config.yaml
n_experts: 256
head_dim: 128
rope_base: 10000.0
grad_clip: 1.0
schedule: "wsd"
batch_tokens: 262144
doc_mask: true
Below are experts of layer 2 (counted from 0) of a mixture-of-experts language model. Rows are named router (the router's row for the expert), gate (a neuron's input weights, with its number), up (a neuron's input weights, with its number), down (a neuron's output weights, with its number) and show model dimensions 0-255. Each number is 500 + 25 x the weight over its row's rms, rounded and kept within 0 to 999. Numbers have three digits each.
After each expert's rows: a language model's description of what the expert responds to. This comes from a sample of Wikipedia text that the model never trained on.

# expert 34
router:498510503487522462455482523515480514529516498526454497514475464465512515515501492471539491527500524538495484519510518492507510533482468504528512515522513480502516512482475467478521440480516520458515527501505494498488507490468527494537494487547549561504482482502521487504497503539520533507471498427549538530522521523496476500514495521515526471470495483519470478477507518482499509464496502509516523480451505507485526476567484480534507511482509533520517564492508515500506479493468506460570514541488538484502535543541514482518514508505508467525469491493477510473496433490498524476513528467492510508520485494550483527561493490481509519518475502454514512489478454495490509437511530524470517513536488465503475530505526475453470463491506488516478484511477486497494517555526512
gate1:502508516503469481475529515549506516519499474497500475469524479466479513494491521506518513476467529478509468494517498477502514442448501538515469468476502496539544492508563511546524514522502485508515525509494482450509492531556474490487519544532458517462465491511490515496519464472454550508461473505458527487522545509520497477502473489470486494453515526529485512500479489482444550470508513485533475488509515456509509504479495522463490524505534483493501507521522501506495473517522506530487495536534524486533545558442475506516488500505462472466529483490473539544483457473478506448471473513513516512511492461499510540481464549506498496474465498480539436519505485515465499501511485477511504523490515471523531510506520481514504510487521522482478549508502501528477506522490507
up1:460495515433453487503481508483502479506508484528504486502489524532489500535532525498521486510460521487482536509501567478451494500474504514516474486530533479530490529479549512469515516469531470516524507501553501456491470507534527537530540516548486501487474445490497492490522464529507525493480476500499521497544505507497514475479506533481500512472492503513462510496505541487515509431486480494514465485504524447523542509498492533495489516523497479511490489512517504502469519493523529532501562524497484530500551507499481503502497508488525562490515510501492524482504476493464490540493465524525496500528552501494510521503504526517495511449525502505551483463471523520503481490509525523497515574456443471510515519496555510525508489532494510537490526491461525548509518529457524
down1:503467474516504495552542483505527473556534507517412494514505555464529497450480541494489514488489483490492516506465547518495504532512436480448527508509480485524518469488508483510503492477487467446498538495494498493549528534483516483502507475477548476467498482476537511500454481489486498505517484505508556510465522539528463510487493503497514509510490512514474492488496496496519459501542506512499535480488507517448525526463514480508490515508495497505484540530497484453500466501504542475522475499535460502484497514444544502529522484528549489450505477530514522503503497494487541472528449494496476516539477442489513499458481533465519517503483499505494501507503529511489520527495471500530519509488496505522524478486501553519495528488504479487484491527484464526431518510524488
It responds to: List item dashes. Hyphen bullets at the start of a line in lists, and table pipes, often right after a section heading or the previous item.

# expert 47
router:523489511462494486478475526507540498462485502481454428466497497539511484500499469466539519527492516507533503485457523541499445552471511497474530472484492521461520526491523476512465452488477485508472463492474526525458515513494523529540501501477489487527530521527470477504486529446542535505494506541515516497541466460511453481498453498505521490466497560472534479522500476543454552513517545546527504500535483481493534511482483514523493512516485516497494482470467510510476522484506466472501480459502524511520525492547506496520482516497517473525475467507480451533493493530482523545471528461504499503489516521504513518514472485469515514524515492524496527519509510506498534510496469480489475533490506491514476465463485475519524503482468460493531520551517495516513507509474461
gate0:481511507480523515506532517531549506504538509505451513529473509458514492491461545464483478508508490449501484505532539502499495526530483491497514427506501472449498483509503483499494499469470499507541494482471538512509516522541478519522524481523491475497509494429476512533537512521487527508480526511459556508467529501484535492515541551518531464476538476494552489512515495533496502509530534516466531483488509514485544493475512523524540497517488513499555526482476507564499462513497484476479492495502520525499518520538509499474506527492534520543524473514489504487490451467518466532505532509495501523485525504486520499474499539519505548458489542530465487471477512440471474504525494481463509475500481495480522491459464535514496502473456500495530486511461490486492466485481519
up0:453478523518467489477475501495487493520490502479466537516499420490479460513485470495483492529524462523514510495488505534477455506494524510465448471467473508541480481477466453507477522538527469516514483493490523512544471502505515481506518469517500458467518487527518505530525477493511516545523483533477529504494478543506461526479514500456483486516501483536465514538522496498494490480496521523479503517450509488500526481529516523540460464528479537526535485503484496496465475487523514493497484505468510511499497546509519491505487540501540509508525495497506509508509497506517438485517475476491519523451533525518520507516512550502541517497512478475515466420462479477514514508509507524491435519470463545507553472496470545468534506496481503485494508523524463517503518463539493
down0:498518481483477445529512453485492491490485490486525511475496513514500495557492464496513565490468522479525491468477463467521531512519546487466493527520501476444497491540528522524517493521520468598484516522500469505524508538516494478466529509503553493517470458505507520495499509469462484487504552495477449492502489506482518522528511518513533517502518497507479505484496484529507486487523477496498483486515490549519520487502495459510492510496462521479513497527467492528509474479469506505492495520493459505508500498474484520528498516461454497531487503447523472494466539515497511475452515511489479495527481473460517509547489494461542520493549513483498490514500490462520470531479522476479524543523469528520545482545530497476484544492537524514447487476530525456456476501494478
It responds to: Name-internal syllables. Inner syllables of proper names, often after C, Car or An, as in Cárdenas, Cardinals, Cosworth, Cubs, Anton.

# expert 1
router:503537503498494459456468523479514498475540490494447515508486473478520492456496465507501522503491498471492488480532522471542470572496476468545514464491512474525504504489491503520513468487538540485556532484486526532505502468493539504484458486503561522545540529515536497496446521495493526491481484447522534499493520501480500470466490483514515507518500466505483475548502526504491509516520520502515523510449489470495503492570497481509493492483506498499475559502489515480522493493507489521588466491484578510498559494521464467491531519484521498480475515529495503478477503473505509483502490468489498488533495497549482551521515480474487505506466496499481512502484494482447492477490517483510523507515474454505491533453514506490522523532513505495508480460533496484477475532497536
gate1:510466451497532485507537519487515517511485489507553524512543487507494518518519482548497474476507487501519525486487510493498509467491502523471497480525459460546505470521485490527502511532523541468512526504492504489506470503513505523466477479525484469501483452550490442494546539489506513511509517523485506491502492498547499456497504507510481474510527494499499552522488506498527533498504500503469491533512569503483515466471505545543489482521524488494488485459488474490528501502554541549485464497545498529511514468496508514487478452515500483509481506510527516443506473500477459534473493525522498489478508502426496508554508489500539519537481503542529475491512497486529509513502481473491559504520506463427529511500510490532500478483486475517435523464469510529530490446491515
up1:492518488489539484534492515493478515487497495503470496465469461543475459510521508515536506486517509502506513508480500502500501545503505487511469500460483481491491503472497492455460502447459471483498449501503516526477482484521490493500513519464494455477561496475537529515501478512462515506531520505512469511532525493516442497503466505497515474497481501504486497504483571485529489493515549526532450483522519524490504500534515510538508498488481495525522532489543419484533450446470485567518483519475505498519555503482481501497479514495501484525510517491479487488492499515486526496516490497482474502482488486537522521483487469457482465524504474550510491466517510516521510475543453489499484489465478510571507520510490464496530477580479502482491520531498465518484530542546486
down1:548486489444510512497555479507503515508495512470501496507519514492505492438512527484486469539506474558509515505488496504456534496510493534523475468532517454524480483517500457510470528557470454484502446489498490504479497521467469485462512510493460491528496537508505475503496501528511549518503504516479551521481496504524457500463507470466484501503508504535512530499462475524472486500479484514498502531500504483477514532468481474538465526456522491499521500534506484487452521503466536516505477502534451539452567516452545499531507500535516515493517495497458489505509485440495465523521527528487490529467507483491494501455500507503500480465507490481516505544490517508462543473498467490517517533512516519493526455509474511515464501488511495478510480472512455536557486532509480
It responds to: Table cell separators. Pipe separators between cells in wiki tables of sports results, asteroid lists and rosters, often after a number or a bracket.

# expert 14
router:493479480514481488467476487466487480511533481569522465484465486503519525472454462487543510530509497489476545509497456497490522507492512482489499521468496549524481551520508490505468507495477571494514534466516474509501550510486496511486493524546523471490540480495486485476458513451527466455533480508525481463485542502511534478461470520535503511539513501452512484469523467482471526487508511470480461491525476541494478484472529480515491489518474514518461478495491489483527485500512456478497507467512501493468500516516487511473505478500446487447511481558520507532550514510522484480476501519504526501506509486510543490471457481511511511488507458456512509456530423518498508499521507540505536469462493467499488491474511512520478482508502488515500509514502456527544478529506498
gate1:487498539510525496525489489472506475533498485538539506509532487470443499452541516453483519503491557533503515483524454531515493506517510492505492521506470508490456506491483511509528521485486531482477528495468518509502523480504494478472483520494531556508536502464483492501518475520532491522484465504502494512521538521521476514450497537460511439508547430461468522484477505491496470480509502497506456458483537475476507503519458482501493482523488477542495502466467519511474510473532465496503498520496532452474514537484493513522574536459506501496504475526516487516509523511499528500479496516541496510437502523488553477499489495459507534474492439485503494511542545516510498505496529535498525514537508476447564495485514483505499461512510486488522493477529483513485510519521523
up1:514511506480502522436481506481484523514529532477495505496471503475521496483527529510479474453500506456484460424486496488445555473499539514491501513525493485488528508476484498493508555510473492475479541465484511519478480492468481501511492463496534503514486482490539467485483483492485525466474501538492497485490495472505493469549502502511446540532532546492502484515568495523532484478530493486565510502534474513526505476510493496517458499475514501460515478485517474497457472471473469509525498485509483504504450510486469504495492478499539473490478558503495525496515517516526485518513535482513524530543507478527486532525546498519481535471442449502506537471482507472527508499525467471550501532484477471495463499475506495470484480514539520475517480558496495490480491535491509
down1:495506499445516497494495476487462513434467519482483474488537510483479540535478530517466478524505500469471450462482447492480487500525488532504462514491501497523542503495481468463492509514510502421526516503434511479500480472506524506485443465516556482520517464496497531564489514484530508511542562521525478456479474525540476511510485540530512461492525489487501533486488464520520498507496521494514526449473520500497469515532525535525505503443499502508488498531461550505474493472529478504473489490519505482537490458470504476496499458502507517479500510510470488503499486514506505512456534517507459470494480498471504488450486500516505480513530471446520494516465516516478513555529497515466475508523494500481506530496538490526502470476510493482538520480490498484487474491511508
It responds to: Word-initial sp/sc/sh. Opening pieces of split words after articles or conjunctions, mainly sp, Sp, sc, Sh, resp, def, as in spend, sparrows, split, Spin-Off.

# expert 31
router:525528518539539484494531525526464487449516535504480495525499473490496504484507523516498518507486439483496513491477521527506494492497510506511491489515490543480471479547492441452478517494547474455508534474484542504546503528472475515492524550520569552473498503491547501515445502514476534480463515470510517507511501553497486497494474485473521493523516496496485496506478506551513500504519539520491522505507525499495479475499516511484489494472522491492505490531560520472463494510518557466500529538475481523455487509478510465501537500522510492475521504473471474480480465477507498491569481502489479500527485485485493558563481500478498491446506498485495445454457511492472492507507494475493507506462497534518567507475521515513499516539512527509510460510463492517497504503518521
gate0:483499482513472486536523507513517544493501505514489493460488455500530449463503491514477531490507489498536507498469519512522557485463512528510509487482484522487480502504509512521529472478480553469491477550474462508538471503496522491409502510485527523514482459466538499526501529485532480486481527505526523515527525453541506499525514534459493496441477476525508436536518506499482523474484509478476496495532505481486500515460471493471486508480488517475484535506471514501503494515504521485521508539524534482497473467483491487482516482529499477500460520491496509498519496502503480517539483495545498480491527530477503501511569506472467500474507490461441483474544450493550522500505499485479537463517484498482550492450484454494511507524490524551495544477455480476493480514483530
up0:517495491502466517508538496501549490479521502519492463494493534494481537500496495489484477492517449502516504496468521486475495462492459473498471544506451491508517450511519516520490484544488481499455507467526493536444521517506507469522479540469495474462469515501489518548507546525516493488408475538468522484452501503509521549507480511467546484468544508504464492506513510484482506544454510525474464481460499501533498510518501507482484506505494517501521530540507494514486530493470524487499550513549526478515499467484492484510513495491485492462545491452510506443508548501532536461462443502528460487480474484520480496511488472469500466489529532479487526520476490526512495525493474502512538517468526518497480509484529498530518486513518515481535528488538475519455498513521518
down0:496501487500513527504525502482503497499509498509503495551493468497472525514513466504474527534533577537499489465507512475511510493535514531511502541523506489494500494504498480456525512470510507461497502509488497512492503473514419521518538503503488492498497512528506504467508502485495523476477479502499471513508480514541501486501526448547454504531494472545458548493503513472540503461502493553467559467475524511476499506477504522455504508516479504480490483533470506488477509506491485476509512480475456499517506453505486495495484492512498530482496538558472510565539495522485556521548529522496544521463530537493478482507475539486519513475529471499465515526482454506502439491496548514517507527544532522516517485501490479472492575507461488495475476509529527507490490479454516
It responds to: Post-noun prepositions. Prepositions such as of, in, into, from, during directly after a noun or verb, as in aftermath of, resulted in.

# expert 16
router:476528506564487485485495468485498510500473472547550464499490478474550490526474504511493518476495534491452477529463529482505554498540474535517533484479508484443521524503536489503443528492543523515502497504496489460520471546487515474509514497493492467472517478551486506480531491531516461495438486539509504487485533475521505473486488544528526515524524490499493478500514507555507496477512509469514478518499521512498496538479476512485470502527489544468455501507522496481489504503511456495516491495542502471482524487479540490480510475521466462469435530499484516526501475482526510482497494522466507531519537475549495457511501532525478483488482477515495506491512459520491490493500500514515552458515520517479466499469483497513440470482500479465490477477542544486519455514472476
gate1:534500530483523512516519536481489493509517530507495534537530533482478526493507455481519537516495482452466457526495490454492523488528516514454475488510537536488492457528472481517500488489505470536470523451479479514478506485513495531516508507507466510515492487518513498546578495495518493485488483476528504490522518486478502519517453508518513485494470502469500486483491519497501475487488481480472490471487519496490482493495512559493492529478495574560492491508484493481476463485540521546487459493465459527466534534449527495536508503509549502488468525503548499544509513488509488503484504480512486493522490507495488481492542519473518481498495478538532515452450525486572518489467457476463503515550496469523471529472484509487529539496494507461513508496510513451447498492508469
up1:453530496485537509543476457516495499528475525505471467476551510493561519471508540477505505516519468471504504502471467517550534503497508475477528546481497479558509474484504512529526505510479483509481466504511558527541489507506467483541508566501488446467489539508522502505485517487524470511550501480504528526514501535466490493512547471514491537447498493471483497476489480500490519480489455513488417493450477479454527464511464482504499517506508496493502503474518500500509510526528514502511527470467487477511506467512513492509541506530498528501522493471517455529480507492502509450512504508484444505500525497512486468511487482501499483480496534485492502503513475526465512575510504496470495487498456513474480544521505425530509487498519502477527502497485484480532534513512527
down1:486470494550476457493524504508501507526483514487510500481527476475500510521497540520472528542474522491499482489514507503495523507546484468510477519494490483517535477490495551505497496457507446499518521518496515499465453480482480507510487529500517458491519486487454492470537509508474505520456462523522490479509487502517497557482501483463474457476445504503493505513468488523479499543468494492481496498496508507539473491481522475512464523486521515476500461527417454497453511503487538477479521501548568518524458475488505510536509497497502512495519480437509462456500494489528502469477479511544514469496454491483487459483538495487467507477518503467496456562520506513465485478499496507490526480488457547497476518461521520553443503514536487514518484495516509514501492525504456
It responds to: Sh- and short onsets. Word-initial or mid-word consonant-cluster pieces like sh, Sh, h, ro, wh, sl, often in foreign names or words such as snapshots, Hartshorn, Short.

# expert 36
router:485534477508500558531465521513519519503524488499486478516537519515511444484497482468505503503505498475559508526520462503544472521492498472533479509497470499492492476544489479471499524563503484468469463506496473488452474528555438520481484477517492494476467502541507507506516483505490469491518537494492470508503491493480492525472476499482475510493504521515525520496501470490515513509492482484535540529502486497495547484490496540484487504513479548485507487484487498478442547501477478489477477524532499491438455477520509526483522528500472493488491556483538481479523492519493512525471489540528494503497510480539482528497458504518446504527504527504506509559508501482510479501437496522536473516538498510441475505448488527433514497498501556517500456534522499498449490502492495
gate0:508509495521517497452545516482505498457516500479465493474517525501500482505509522511496509483524487449497514447469549514541547544482510502528510503544482503544471512485536519498509530509498505499478522491465555508526541466522519563488480519485509510528458485474513492501553505494476504472536539510442488505535531479458523493495518498512523572526535440486485512536506485499529524531555481494504464474490513435527508499494519506530493512479453521502471533482530500522474481550521492488509518509471515510474494470525525522534517541492504445504482513485499537532476462507533496497515541506505515493503501504538500473515500513479499510475513545495470483508462494451482507514487502483470490482516499532479517463483528502488529455552509524503491522508461509488481519471501485
up0:465514478508526463499518483536486496503517455512497506520482516486487507458522575518498478469497461466520518517536467468528499548474517489501537472510518522489516496544511458489514473509448481513516520537468501477499529492485523497495485531468460484468502498505526504466493571540552509473553485538506514490459460496532492491497487505491491490471506509510533477489494490495509474489507525500503499535493520529479471489482504453488525523488545526481455519545538521539491471505540493497534554425541510471491496557493512520529454516504500501494483485468510500495500504500499495521526512531508509534477525529528503522543559516452525465493502489474474502534498493570522517501479472523498461527501492498529505486488518520498470533508503503491488522498524534479471518476517482
down0:492485550489481488455490508528453520540505510493493490493501525514471527496468494508461470497528479508452502476463512509468507494513539502513498519519481463512518474485533541535531494524547462514499526506475528498534548468463498485508493470544548502507512476514500487497525454493493506490501516522475495507509493477504501510539538473555526539508522550509527516508516509487513435514514590524485532503548525496519446517483482518493567529510484484486506506480532510521472507471499497527490461498497504490543497505506517501525477523495501491477519534516519467489523481518490485536495510483485474444514487521511488472499497524471492507482460453510447516478507514497472476519484485467496459506500469545464534464481508491483473541500485475526460550518504520455520512470541488
It responds to: Mid-word fragments. Middle or ending pieces inside longer words and foreign names, such as -el in Colonel, -ic in Aramaic, -ow-, -br-, -burg.

# expert 28
router:580489479493469542533508519474459534461478490498502489498531511550562496488496514492550469506503455469540514498482475488513474505511519465468493518464490516525477505487494513551446532481483486518485450512481480452500550511538524472517467523478498475506457487513491499504521520478518501471509513511499433498505478484471509467502527533490503481480512551493525486538496500505526489505499474531502508537513539465497524488496470483521453511502517503504533476487486507476481565495486505497475491511515524487510545518512509457472470487478500512516470532513553505487503536530468473484479505489530511493461492487520466483475478509551531508524480558504475442509515530490450508500509503479543503497486489542487504480471474511522468463474524515512532470501519523501468465505495512
gate0:480496502465506500491478545497463499487447469468498515514541475477538506487486470525463498535510471473483512545501514488517473498451497492491488471469499506473498526531519524491564445462507517502467469523482526496535492481496486523524468486490514465515507515557486500529508464511466433515512515508531486493502454464514473498466514469481522517514538533512488484494518484486476510473505469500443481484504540516452492471515515496508500474486494526481522501494498513480489529483478538473537475515525548534519481493499520437503493488524498530517480511527433479508491475508467551520496474497514521461493481466512504487513515545492506491502487474498498459517468496544482491512489552460472496490516522533439531499553481507483515513520482477476466494521463479502559503513532496
up0:458490501536561560491521461509494505517511530493508515462480539458505506463485453472476478536509497549543497510526501562531533484515506509463514493465518484529494522478475542506507479514472513481479454496473519491518468470523524526480516445509476491507500475496472530488553500509534526526497511475475491498516548534475486503496483512497437493502494527520494520506440488472496470500504471465522464463496466520513500494468506509509513503520483525498488485518453495506504499476504510504484530475504514519517504525528522576507485480468497493523535534505486461492489472470524492506503505504527498500435487540501489508467502512477487491470494495539471544542496484490467442500535488537485493530497498541433472502491528466529486505529513502520501523505501512472491504455513535
down0:533534576541480547500461517502526521468496473511521486523464491460493504495489475495491511481472512504520503537505513483514474480497501467479519507498478498510525502469519522575442469456504461522548473509522501533491477480497506480467453488480457516449456531498518514506482496529469525502495473477512496517507481476488531468507488459520481511489499527523513474531472525463477521528510473481493496524513492508503525503474489498528512475494495517480453488478523474525482475462480478522514540496507489504508457539509469502490475488454493526482539484454492473514535472514534509490510485491561482488490537555504511549506458541488467485486474505531515483507536552529510516555488479523452514488473495497526500484521510475547532496519514488494459505517475473480485483472538483
It responds to: Mid-word consonant chunks. Middle consonant-led pieces inside proper names and uncommon words, such as k in Cherokee, let in Chevrolet, el in Hapoel, gress, duct.

# expert 30
router:491509534472467460533511440469459496508497520504495511498481522474508474518487520470475494477483530525517490507489448489528483498490492494470483465537511493443477497478511533516518460532497504500461532515503471478479477477518501501462491523481485476507519517488453474514517481521486522507457489492491477486484536467501491483476546503481528500512490504513463493526515513502481492526512534458447438479550489515500466515562496540532516495468497504504526495494492504520492480535433511468550490436538557499513475541497518531481504548507505542509484463476491491516480491465520478508521536507472490507525485551480543493514532495533508479475512492499477507468512510509499491497458501509501510529471510490443530526467495508503492468498466498505494546522537480484558476530476454
gate0:561528485483517478468464531503472527472510464550503491524463513485495476486474471489482532484493528556497525530455506473474484528501511478502532443513497507506481447486535500524525508520512514531517490459472505488489448478498518482509519470514471466514462510517518484480437491463471495549492493454551544496493534491516537522483494553530530460462509489513470474457499490531507502498460511508531511506518532506505524506477473491502526507517518492469511504489528547483479489462512497507486504471516542484480520549477504515491546481503494492577531536521497494498475463480545523459502507516512524507460509502545515526517529506543440494525512496486517503418490487497499503525475504490488493468497506529510505477504458496478508501474506482516509494502521527491519477515504501
up0:538457486504496497454568534548498488479458481538497426524491512485488489517523503516483503494509542547467544488520502546489451516473519459508468470497481526514505477441481501541525529512515504540489509528496522514509480489542453491505500495506476485534498494489510458467489529480499509526472503513479553481525496523509477511462494524550509494488516501480472501481482537529508517494489514511519517489542482493494459481498550507532522507503483465554478497495561515478478510503523520515466516502551555516475499570477500506484526498503515460519494503507494505505477504513438519476504501526487529525492480521538491502529503492530448515495530507511518496471469502519539485498506507463505437511489494478523471502488458507459515511503499483546472519520471477494503479525525506
down0:481516515515464463443493489486484526486486509476477529525475466516527528530469478489497515500500533506508475502492491482465471482507488538461501535559462497530520498493466527508492452538501515491496497560520483504505504516497502495496533495489475536503502532485480490500523516523530509503455515447487480476503477457475520500483505471485517520514478480496435490521505528492465480490491491512502510485500516526525511516461470526486552419484444497504512531485472497455483468497471474476532484460497495504443437479544528511486485511516512541513539509474560517440497483481452540509494471498504512531533487500492498514509554516509534470523532517519539494469531521509444497471505496484495515511525525503472517509515518520525469478489523514539502529484520465490515491531515513
It responds to: Subject pronouns. Subject pronouns and relative pronouns beginning a clause in biographies, such as he, she, it, they, who, which.

# expert 60
router:478492492550491483511479507452462521542491497515502493549499497525528506466495519515514491520506455531487522521440495463471517499474491505558515472486496530510507529463529478491467491490551468495505544526514488477567515482494541519469471491509500487520532527482479508485499519496527512490508487489523531497481543475515489531522528493506522519485488498516458504441514461569469545535485488513516437482491515528451490521497519539501480492542477460481486500506499496525525499522506512485487512532490500492486461494502506541519523488519459494497497487484490521519532534473522497511488500494511518437516478460509532522458463505490513484501510493530477534485514477518479451499508524484482499482467495463465499481467499453500452458455461467517488482486487442484522450515507494
gate1:497526533495505528499505496499494508501514537519498455492468474423509536533491528486526501512498499505515511456498462501462461466479505492471479485508520502518476509472481453431499494517469476500453526502529463533494525492500497527505504497474506488558506509536506516492500469475472459469515469524572481540496510534497517505509528532509529482482510495514480503536481502529502469524509492491513462488462482540507501468486538504509466474502526509526504485449522504528480534491454483500531523497533532532536469445512475459502530505463501536480504532519492531471457532538448478478543500486499493494524501518444526508468490551463470478500492463494545505497509474486519498471518488500495536484489491489531487539490544493521453533493458520488504503486490490491494479499528466
up1:492509479531478473482489509482466546519472513467493504523459476520496486514491508522484490500494490493555470512504574477488519473500499506482463540441481526441500552531505504427503539534511497465479489512522478496537528481461507499520507526497433497504481442523488491582443519499503508492485485543505503503502485515485482501502525474514493478522521515511510511483545459469490504508499467510545493484484510481500514509481510513472486510532513466485522507496463496490485448470511450500500522496465509490504527527458472498519525492503526493535487499464490474518538499554460457497501507479497477501529481513522511512508502499490458486530509514497459517494523552489463475506524524519522518493514504508501432466464497513529513486536437504506516504512490519479539511495528473
down1:464520490533502520462517517470491517534533502451510519472488526480482480504515479477470465548484524488511461511495499495508478542561492498525474533499467557461531495501528496507477473555468530484487497496518537478503479474495496490488509497457473540506491503486572519550518458482540498492524478559538509547502501500522502509537499506532514510513480527491488513535465498490485484505511511480523502522507480443476499508536499532512497524467530516515525449459490466452488492520497482459539500514462497505466567519551514521500502452464477493456514520468508497503546454508479486487506472494537514474531487496519547505501483494483497455520486475473479510510491528467512482493498515493481506519495498470505502522490520523494527555471492486478540481479500522468545508488512516
It responds to: Latinate word beginnings. Opening pieces of Latinate words after articles or prepositions, such as appro- in approach, acc-, con-, att-, co-, ad-.

# expert 13
router:530483528537483526503495538491485482530506531509494511451499505510466517520469440482520547519501489560489555489527480525479543486480510467515471478552502526475472467515519510479502465480467458490535475501509488524519498487507494483472517483498477524477490461522515507516501514544510446486558514477495484530493457496487526521501497470522460517514545471467523538495487509483554453474478506464497464506480544470509464513490484483478510501496544516503503490472518471496506531527511544478484500524527492530510471485491518527478514512507516565500498466517464505528519480479523548509479510494485507493528548504483464536501528497480513515478499547500535473456469522504488501500468527479487529470479500473520554515532491472449523513473534504528531472519540515490477494467497483
gate0:490467522500514433480491525502520484519521479539496514546506501511508501520489510505513510516509487490491502478512451450492529503473493497468454518496497456531473552526507509503451498471460508555496529529454474472508508459469512537472545520504525512531505496465546505464519484518509474471537524492524499497493504573536540496479491519506504504535513500477529505547485494549495500496494476493529503511483512493469478524535518442509512538493454519440509481510558551535479534483484489492492497465462484517514507526502469538530488492516501535485495494517458517498507481524510500515516451567504544507535491464490519506485523487510509468519474464509480475512489517483537475518524478508528511496522522511526525494506491525514483500552502491517552471508456493516483492487522531
up0:454505509479508530462554471479509534491477470519496492502426488526518495522489495513532506499532527511500559494513491494505494511505529517533523514523442504512475512475514535459524458517503486510467495529487494516493501508486490490505502525499457491502509490486538502530500487484488505510479515483534504537473527423550455520457492507499481526500487507491537508523504520525523518503492466492487542502507521505495488478497493479517510488497531531477456481523505518500489446521498508509497509484528474482476493479528501526518513552508476464500533462506469561496486494510505488518510468471496498491529437526520500507459540520463494470481504495532485520494470506485482492496492456557498519572495485494504438517481525543504572530483505434495533515503472539447499533497521505
down0:505486496515497477439527521458505490532480519474530494487533511510534492494516503480480512448478511488499536449502476510477500489505515492527506448468501436460464494478499480479545491457545523479520484478467476545494485486509471481477518528559500490489506479513552536522458531530515537504513501524511499473481461476430521482461516501484492518531477475514468498513473484441464511511518488476485567477517483492536480464489525482465481503491528491437461499497505529471442496485490509507467503505527489504551511514485497491507540508467469480509458522536503479503480473471490489536516508490498460488486509495522484518471508502521467451460484480499460492514461500516548461494478495501541502475504511499499491516457557519460512500480492499498493514476489493507493490498491524
It responds to: Mid-word stems after f. Word-internal stem pieces following an initial f, s or F, such as f-ict-ional, eff-ect-ively, prof-ound-ly, f-all-ing.

# expert 49
router:479485508539496438478454489499490542542502498494495476565483555498541502480491521478499503509501512526490516499536505491505551494486482506516501508497506528472527525497517499488479526533502528494521529507508488518526510492475494501508432489548497474524489535465495511511486492484535499498506501496511529520498542492511527515506477469473528521486465540493475507448524527551517527537488463508475443506486458525503463472489468533506456475537482483457456475483553531545522518445524508492488544500523516484468497523510467525488501482523531489476493456482510511549529509466484494512504546482461522477496486484460503551455481491479503477512513451495462516510523464500513513506444494497507497474456490511505479487493494488500447476510475481470503485520511454479519468496532486
gate1:505513527472523463506512528505525522494499506503507537535525477479491485500460524515479510525454506482482486508506557503520534534537498479534474496499512528478466527481502492517489515510483519505535554537466466476530499525481469510503505448510481499524554510521474491512466490434494500446510484474535478544487487490465471526515491487468503539496487507523507534509519551557478469510483531542497540500513500478458503535514524487434479523528510487518527454514484485501489488503511536521507496501452529537502491492518504492470443514503451512496496478517477479455501472489498495529479463488489508521514529513558499531513505465526490510479522525503525507549504453493531484505475521510555521497539485519550515493501522488488455515509504503522454516501455483512519514534509547
up1:510469469491538483496489459490516498538509470491502542483479488487537492474455491544469498505525503535508494476516505509468498516542484492498493560502469452511442530520511485526498532531486492455458508530492477520475503515497492487519529476483514482484531510475493524540452491482560452490474525533562479485513480466518486510483480507527465555527504532515484504550480532559472511510496544509470490512512483519467503520535472483488489479479485476476456469521521465460496489501445506515502487505519520488477458444494521495500443488508500517532510470507543538503510488497477530488521515500448487467513520503469489472512502471480523481501521517452488499506550523500502492499479514504466491467508480474542482483498503524568498524495523515495543515476503481515499476501468517
down1:530510470506488515509391528525531544506537514486520511488486485500485557472447548508502490499482508474519505522499476555517472521475462480466511527481491485500509530494471481501485491485500494505481516508510512502510499479483503501471516529529566516490457491524449464479506473477481525490496543445487514470524464529454499508475482504500514488453554515507500479511528485534466536529447491492494523476506499492501460495512503515488466539464519489496466483499502441504525515536464499519514488476486493511506539460490491490460511491493495520508495515523485511505530511510534548508458514529532519515502490545507474482473495472521506484530496529513498508477549538480500508472540525501525490491502453477527479481519505459491470516459481519478545490522527530521527488514495550
It responds to: Word-initial Latinate stems. Opening pieces of longer Latinate words after articles or adjectives, such as var-iation, ac-ids, Min-istry, num-erous, ch-ampionships.

# expert 41
router:557510503552493505510549470516526473478497495514458496509488509532520462484518471518532503528507508473479477521533536566471543497476484485533469480474521487536530458481488494531507492562472498463535527511506549540479481541487541488514505475521568510518485539504532506493466536534504520482501514447513488518475493509503498530519524530517541496516488496530468448510507534496503492500512531468524529509512516496512524464509503500505513500497500494512499474537482503457497469450464532461566497473565523480496470476533471484535528481506491466526474486518486516499499483493473522463492463477481516521534480493552465492572491478485495512485453492518479518529466499503490498504506494525473473522508494498488496528486495486514502519519451486526473481495488505489489497481521489
gate0:505530501515469497513485474503490499438491494462473499468527499514504448508517537511469490474498513492478485509520512510470495484520489491541512475516465460457485491445498516551497452501504517516532497503472535477482519469475524525546476500492471505501505478464503520517532466477444479469518495512475456504539529461519522471472511496477496502524480505504507483520507489446535494487496500497519496486511483540517464513484475510524501469500464493478492526516507492522525488514495512544571501473485468534519510554499503471506544459509499504534500468505538519491465498501527480504528480510504482500501492536511532490535441482487459511552478495496544497520465471482493483523464443546496445461457487512503506496555490502442483508482477489482520515498455533528462522463495488
up0:493521509478502481548515473492447510498489600491457510509484482450508523524464454503523468482480515513490513484500499477510523515515497535490503502468497518529486528516501494511522480498490547496496524503497495486520519531490517500508490467507504480484507466484493500495520553520497534516549470486501499494484550534509478513471486540522471525478515563532487493530505514507501514497500513502452501498588511493477470506489490477535520490521476504538477489504485526522508513508511523509498539431509569531475524516493539539515457452472514535485547500517527495534502480532516466557465466452529488517501502521487502479506487500531542493496473533484496499468515500505506446491540510478518479515554494522516487491514495486481495467531505499490508471500468482512478479504567493
down0:486531535495491494487488497515485469513511461486539501453487510519527527503490522481456487509484452523504488488496474516480536502467504470536512491513524523507490484450492543528506502496513569482530514492491508513527476525496523519528443562521473557546532482484522509526499517484452495454526478571515498544504490458480538524467463508479457497487527507533482531468479482512475501452482519498496490500472531508498473522524494459532453475508496480506517528518539509484528526524489468520470500456536519521553480482543497495453541540464506522472494477493493496488498479502485472515524545501459516487516506530521513504541504512462472494492506474522508531495528517509461510507472484501513507475436513500471515481545501485500504511516534540489504513484464472509500500519515478
It responds to: Colons after labels. Colons after field labels in infoboxes and lists, such as Born:, Died:, Citation:, Aircraft:, and colons in clock times.